config.yaml
experts_per_token: 3
hidden_act: "tanh_gelu"
normalize_top_k: true
balance_loss: 0.00228
balance_bias: false
norm: "layernorm"
norm_place: "pre"
init_std_down: 0.00494
optimizer: "adamw"
max_grad_norm: 1.0
final_lr_fraction: 0.02
Below are experts of layer 9 (counted from 0) of a mixture-of-experts language model. Rows are named router (the router's row for the expert), up (a neuron's input weights, with its number) and show model dimensions 0-255. Each number is 500 + 25 x the weight over its row's rms, rounded and kept within 0 to 999. Numbers have three digits each.
Before each expert's rows: a language model's description of what the expert responds to. This comes from a sample of Wikipedia text that the model never trained on.

# expert 34
What it handles: Prepositions in, on, during, until that open dates, years or places, often sentence-initial as in In 1989 or In June.
router:460464458523505451474483502491489517478494440471501493515519478476505495508526525471502465445510468506509537535528482486493499473503474523494502469467485511488524503478525512492508506507512506519510506511537491490540486475541493527514521513530557479514508505539492528482503527533511515481504507456490506488526529542530497475520512515475544488485490486476475491549500499511530522510491459459525529534461494513501512480507458511461459513484501573522474520525511511471477516509506481490523487535493433517520503517473488491429496479478510472468489525474537518536472523491503498451449525465493482559498517487502530517546534497498551481477488518497514491539474526504475498496556493495489478508498443482489517510464538488516525453499511471510528478522541465491514485518526466
up1:491486466461472480503471564452477463521484477458476501453485507509524485490445499518486510492499489539524489503499503504504531490527497489491481489515499489550526484507512510512547520498552460506498460499534500486521511497550469502479486538499531515474472511505489535529498475514494528496470515477520492483501503511560434469482493494506536474498509471494530508481487446531473527491507516505509459483515496512519524513572516477516513482490503477515521540507509477496427517543501469492502509497496489519530489566486507520551498507500503520518511526548518519472496532480462529513513487478508524517476487491516475509510497503508516471487503459514486485491492519528502487513524518414470496517453475503489518481452481524519553471524515525467511510464473440552516507514506525
up2:507511464494472503486510493493457457533536478454538492516532449465497504504509495498497495495491546499526484486481501458521491482521509506521547477509500471532509515497476495546521499549487508468528496522509488532490508492508511530534460524500470513484465457498512485476495516493469490519543491488527567522505471520463490484460516503525505539534460502520527524533508563487485484536530502477516524483481521510482505524498503481495465511530503491478492514475475530463542536489492533544495499520497477499509490433492506548494495535501465521521517495530518488466491527470483525531505478499544470510534508472533546523454469464515474479520530573475489496446465506460501531500450512482540479494466488516511488447516464500490501513494518484529503554517486497504506494484522519
up3:537512471461518479451524491462452510509505480541516543521445458525521459496477497459493515455495474503501500474522485505499467486497468463515496514550541520496494500550527500499518507471532486545494487568535503438507502502481516484490480502470475523484536503492474484480528507487484561490467499514498537527539489468489524505527496513512545482536484474506470489526531472500498530502522505509465467491473484525507482486510511477531485503462464518498530503554543487519516545464507502490544544501490522463492518501499503542512500503465465483500468476509468528540468541486512514490469482505463468497486510507466538471519505509509502515473469496552463505538502505486494475475491470495524526444540501514516561496482526485496527502513500510537495525479495508519510488542515496
up4:489509489486517537475486486513471504531489474479505553490520461465498451482515481515491467489557502467476518511464509529509496475473492536478497535501535478509532497457456502499496504470501481490462503464517484459493486495482496504513508488528538489533485468508460527431518494531516460500497480495483490478506503516574516507495473471496475500524542478565518533505514539506506497539502477476518553493514502495486493492462542542555489479504541477529508521531476525517474558512500467490514511472515538476498527524478450508488464535486550450472496501489519511524521534515519506485525525528479509504514479544510442537526489561501525446489489502464535483501507456529510473511527482508485477522486535468491479524507472514476511504516497487506503505515495518529508517483492508
up5:485549483519528526509472500513480474524487471506461497492542514499477497500501489461457486502513530539514468503493496497473528482515515511493544475452518489481513562505540511513498472500497506468545497491529481527503514513498516507520545537473540486486499504497468525491467504510541534455487543476499486481461514517501477492508451535520516494471494521512503500485516538507545500532456475491515489481466485508472473508529460539533523525553498515505496479495471540521479458475518495511492558530469545529530500511522498486470503483479493504490515485483491515510449480517454551479466491508483527486489512506513461557476493527509495544473519533500524471532466429496472506492542525476488482544462498504519492489503497492517448475500506495486490473484548486518502529522480432
up6:502519492496477508482523484518541484493513499496498465513493520478514500491525519503422483495513488498546522493507513478467495514503484462487505490501515529486504496534528457559497516497473504532501471530529529495525493504499472512507498519476510502493493499480464483554477483558477523446509493433490516494518509539502505514544501543534465516494481463501447502515497473543541517493481482460465486499461495522491526476550460493453473499497498511481491546490493485464487493453489487494498504549485496512518457535493497522508487466473504442523493490507449523491486486478491531517465506473530540463504460499506511533529493474498516475447521497514538487513525493440493524502531514507459465504524541508483554508506496513473505496477513506516526543481568492453480485525471471
up7:531530502489509488529528548483489492513480460528461480530511427500530509503492478467549477532502456482530495504490500509540459496495512503493505505490493469476496499477559540528452463525526542510496484512535518511522512520521458509492503545477521505457521508509506495472512480482513511476506519498557512467491489517457506434499515499509529497474512493498524466517498491480462510549529480522470532452510523490502545469491466567479525485485474453479555500440516530526470475475523492539503504536459478482460522488516501482490509525496531500541444470498488481511488515511485536481495527506531465504479521484514484509471489505521480502514455522522503526511462497528482503470526490538527508488494498489500513481471513517490486487472526501483516502489494484565511485535536538
up8:504488493493523476514509479527506505508487521524513513446520573477511510465524548495530462512522540497521476531526494460495531491507556532478504506514498509507520526495506538471456507423502516511510532476475499499530490532472493481501484503468506523436500472487453541491503501493476482535446513514505498525489475512534484510469475501516502536467473517467530497489542521500511478504482489472478530521538474469497504482526486508477472511474469487536487531492493478488555527550538472438509526525480511487511504478493500541505477471534512492499476499498510484525507527514467518523489530490564516446504502471522493522487525489509512531473462478540481526520484552518460470484477513481520470511507472501494484485489482503505510531510522513506472521525473472544514525550541535
up9:494504472504464468531527484521501522501570505520465458524537532479498482488530473502479486510508485459485457542523517532492553466462522505459501494512493497455527493532565504541519514509511572462557499503494494508493480497524487466526510499502519495449521521521479490543476491524491480479478481469493478501523548511502480500457541485515530509457518485465545512488552489489540501473496483517518475515491519524503505498491494520491524451525533443476497494490477494528503464486556467521488499461477499481480477522456482478511510487508488527527463503503436540489499498476501486500479459505463510486502499523511516559521480512498499553518483522516480516516499472505497516521559500490499504504519465495493535524514542533490491491534508495480497485511533467523480485483463484
up10:486462458479515541493480498484469498472509473447546557463503466512494504523516486441529501458477491515530512535504535504512536521504496536536490497492488470489514526475497511490513518476519534511502551497483450475510495479498533495507467514520539483473533496489411501473534521498548497475485473522495542468508496515511517466485521501487500500555511514492462500493557516462512473502486511494495557542473490495503511487481542476500542464503527497473490515526505474458485496525496540432538493545507510477494518475478524491478465467443496496527494538499507509487484508495511512461510505496525491509490481515505503503550490544501499488500511512504470480478474549469523487515490563489517501496512469502487542470488532501488557530471485486500512477518460499520515474492523507
up11:494475453452489506510520509474484520508548500528499530473513521455474474480489486470506496495508510481505458494492487518461503498488511491518514508487555491526523533505561528438502493481564531480487462540502460516503455520542527490491437464476494493508454505490477515538490482505482484495440490476491532509494467505522482511499509544502464504483500515501508508535563525486497497514526504502509506496495473500486489540480537545502468480483498505481491503505489482522469555481556458484502514498493496481538563491507493487474538459506454511492517505474515541521526492485514538471495491502522500505499550456477542520501501522467498478447505488484463476504483452512531473483498505530521543517466479497465477490527546484513524493517474468530494465513498507507552522489496482
up12:506498469501503533467511532510477532554549527554498505482478511470531480493446453539528501509500506484459503511497491525474489460465574502480514493480461532485507485489478498531474508498488486488493497493545515472513497517531462494467466485540520540495486474507430509515509542497504500466479526479505517467527485454533492476531487527476500485512485467533513529505511492543498442437515571479516492500475474479565502515494522521559487527469518463483486499510458473517497523492504497522527510509510501468506494515499462465507538508532506500487522550492556496487524500484499482495530498494514502500499532505521462488502506500489513517559478485491459474470510513529509529507473523484470498473518477499490491487459501508502506492543505502501514566471529517517505485468504494
up13:476513501491461510505521502531484493513510477488486475528485525505532475492441529486503492470474457451464515547503504534475492499523489513497504543484507481495503483501460478473495514528545464508527510494466540442486487508456498449528505506499535551523523492537450517524507487508488488498490515466445541537508516474539480472492477521488517517505514511504467485460508550512558539492539512499514450530454477476507537450460507544515539556508530527496472516455525471477512476476516482529523531523517489483530504494497501484489566540511504451504509522489492486508542490461472493476533499524483485486534522508487524483485494510527523502554492466467486495521471499500499507509512518514501468488529478494492517494494519462486511453518532503503538517518477492504507530470474508
up14:564499545482534512528511538557494496547521475476473455500496471476539455533511539456483485530532512478453482508497509466533521502520496491490495477450533451471499504509497517479448487537475476504525490463480531525513527511511528505534503522461527539509505504504509505460494525470510519489447504487497536491469501483523502487496497503471523534452487548510523492491555498462496484472471537515503510491474522450481491467505500506529556495470519478529472511488538501542501460492502481503431489482473522454476485525479533486473508464488491508517497526476523490499525444500489505484513485537483508495504503519513476506507486507505491505487498505497494519503433506548504459505499526519510475500473505499485522525523497487502498512490545507531504557530482500462489549519507462
up15:503498520469458500545512490513532492526580463529482436524457475453540453525519510460477502543515500490484490519510527529536522460465512462515501515487473507501519477534490474552469542490515500523512493504524527462507468487528489482446494505473513504487509504523462483554500483467519487484457500496525539502503503464497481487510505534536494449482498483515522492495520464475515510506530520520476486511538493466547510486503523524535517487470544461513511514527523487486456520494508466519469529514463490486503522474496514454492561518480523536477521521481539490478505489476521479498511487498463526518499545486487495500484542438489519504501442508498517507551492500497483479511515500517476506492502482507477523504481503475519486476500465505493512493546521484539460514467463525
up16:484476534515476502474509494489469505520520468494479582514537469490492502524506502472534486491514546525517498486489445491536460492429517510504533515524494504424487490511485530503541484540544490504535504471540529491487522525516480490524464494522546527451505511476500480497520507514505490487510480477500491479540507512477472490505555496493504456510498466519534455483515482526479489498505509450536500511485519511511470540565526491508504495558533496497496517500494549480514447470580473498496480538479498514512497500469473500478482545556495457523451486512489519487500492528497517493510515499524479505474555499494474500500539506502508465514473514509497480479496504498488494500521478524465522500499512478497495489478522518492505516515509511488544477483508487525558455523524548
up17:528494499468454475501490490546515485490524491535503483489489461504513482507473450524526499527441522459497513477472520502514472505488527471484530489498492515506477487518557544518516543534454493452484461485542530505464486488503521493491510466485496516536497500470506498505501462474486493507468499527519511514567499476485495494526533491493524514528475480507497531493518482522474541493500510496460492449488494484526491497520496480539538509542480522502505514499544452529471516487494550526463539486493530489496509538515523502552501498508530518463472481528461551486538510453476524530516495479478503463508482497496506454495466533516466498558480476532525503486500529493509508511521460479494487489538537495527506474452523491502476513498512551509473549529493494439445493484505487
up18:477507553518444480517514550494514470521500472493494503524507478491459517472518505488491487471535534484522514505517496487527568481541486500446519500452505471445527504493503514532515484506480547500493475518539512482522533518489470482504542494496485515449480527486509512509470474542515467463507483494507459465515497497476466469509540510514503495472503523473541496499478467494486541531475440482524483527520521476497512507527485514474466462534513519491509504481504531509470515491489559505483504483484532508518481503492498474537461485519513506516459519484467531515485535450471559555483480495536507482498523538512511546526497527507475509506532515491478518497491474508550520491537497493461520521497489477516510513497544487459461526540481485472497489455524454527495486496455494
up19:495518497503487501512487553538491505473509451496519494553487556452471489520489476479522480484484484453483481529503513535539519487503511509508498515488503487502494491516530520530494519491477534455528520515500474513493483503526519519499530546472521491501513488484469481516464481516490524533479483460510500515543508503504477483458519551497532472501490500483485452497506528526513549492514489459440451521534496502532521536475518429514507492449515493470482488508484513448495448516461513512498540468472490506492486568500512512472500458538523483525527499493504508496494493506500551513543491465495513479514504551511473472487492491468516530538525537551513483507473493484485575514500516494520487460511491481488501497468513511492507505508538466507486532510477476428485497529484531
up20:510490520526495505514489454487497515532492526470524421459485570454553548466528460495526470486511483487490493491505530493500505539496506518512476547470490496488487468468491542505460506495486496512494505487474467490486491488497501488515469518486534499526490500486467526491527484488462491537473483502477498490520469446474502478476510497487532471485477496532525500514552516544533441476464485499501462525527522502466574523526515453498541517460492515509512519480496476470473468532520502515491521537519484515512494484518464523465481471482501470515504510496537482481522498518465512483486527502525525476490529473480479486476515529485511498511509508522506517520429448523465523538509530509513538498534480490475480448501508485478505512524558508487459527512484464492465493483507515
up21:461535519480509457462484509475519489510477509539494523491491481480487529510518425485496479537452495497480504516484494484487540463517495530497484510515469498518508468484526536520514523474514518504511507524527556538513498478519486506477519534523509484500493508509491525439524464480552481502503543486475489478534518542466476494482501483490503520484546495497511500471535522547475521497515490497484492499517541461468521538510549550506475484482499491489501485486537460497487515505512532501516499529464515512531586497523496540499479498504529445487520491494488475476539473515525528507500510516470472508484454466478480492527513487476490466458508525499494548471506431520513444447526512538524511499517494514527465467510486480522490512535524477539526461524486494483525521496492529
up22:488493506530483468502492548482523518470476511507469505519502546514575477540535546492475475500549483475485486515528527522512507479488474501493504494475513531466519520508526528522492493456479509514484500529475489500517484500520517507472546507478494496473540484513485537487492467491478521544493498495512492468489504508525506516531452510545516507494535522516457483475528511527563470510481488486473442505534473538495537481528477510477521475515502488479511541507499502499491515490501467560481479477503515522519494482517490479487483462492568462510491480483490518513484521459463522459485505490464489488540485458537505499522464475531517503517478517472497494533443510517500498519530534515497505517501465496491519480451485499476467481532491506535496487455560462534469532520451442
up23:520495463474493531439507516481523512502540511534510526523494521497486512510528444550498481496515502503483489505508505509530495502488458518454496496542526526483481489514539485560526535500528527469494535488529460460462465481495514494495508589511529511447486487502511484480496496575496488507494527491515492458548492487527491512490474522497523478482454504493477473491488492531520549495468466517520510521467497520518484525501508524516499445480521505460471501518484480507542486483483511498492563446473489448524489511484493502477508482485531470510501483480485469491522522497495522492501470480501459512489439540520494513464439535464532476529474514519512491516511467519494489478500508508525490528498495478514506513480527516507517526469527468526503495479508501520456481527452550
up24:501504488455488490480505512534510516527519512510463502500471471512478496574486501440522478489453495516455479499484493548462486491458568484520477518515499478535491473522513468511560545475530493481489492491479510502490496495492475434535545528471518533515500473489507511468480495519502511510498493498516532500500495492474474531488470539483517507524516528465511477469519513523486497447493518477508524489485493485491471444497546517489519511513501502504506484509553463477489515443490484549527517489501500544490524478503513512498563464490484500524493519496468494457566465508469500472481486505484475467492445514490525515499466455517509544500485490490500503476522514497490491514520538477478501478510494514490504496456527487523530535509501476583475463507516479479474493496500550
up25:519483496498507487467540520458491528505485462510497516509500447474532477491478465504529497518513501461500506486502508547528499497471526491504545481524508504499500444558501523518499525486482461472513502523561523508464426498516485520463522477517528494470493501509473486504492478509481500492431481509538502491568501466546524478508511526535527476511518446479497527503477479495516563540562485504503480484526527499561519525487456532530502511488485500482512466516501505498479511486519482495499493500493493521520483540498474465517531464470509521427453456492522504527532512472509531497520492454509473520511556488519470517518523481448511520519495498502473504517491503488509499490493487480477471514474530497486506491468516518482480479500503470478525503523520511552540518504478544
up26:509523505520497506471480480492519549472518489485495487503462512512510515525530488515496495467507564487479517499520503546499503502494505478483494505469488494513499482507495497532499509488454508461508507501515510548453460494514469506491523504482531491487495494514468513505449474527486578482504472470509515511546501489555522520504520541524529482537458451505525484493471511558527497501505462503479459538488517513517520576505447453479514520520496479474477515534476507501438495512513450526507497519499490509501486567510475442483501436494538499514450516507504458483502508484473516475486501468505523497502521523540503512510494457491519514511478486502542517562510504492461518519540463516476500519467502501519559507450510503494501486475511467541521485474524492510492481481489506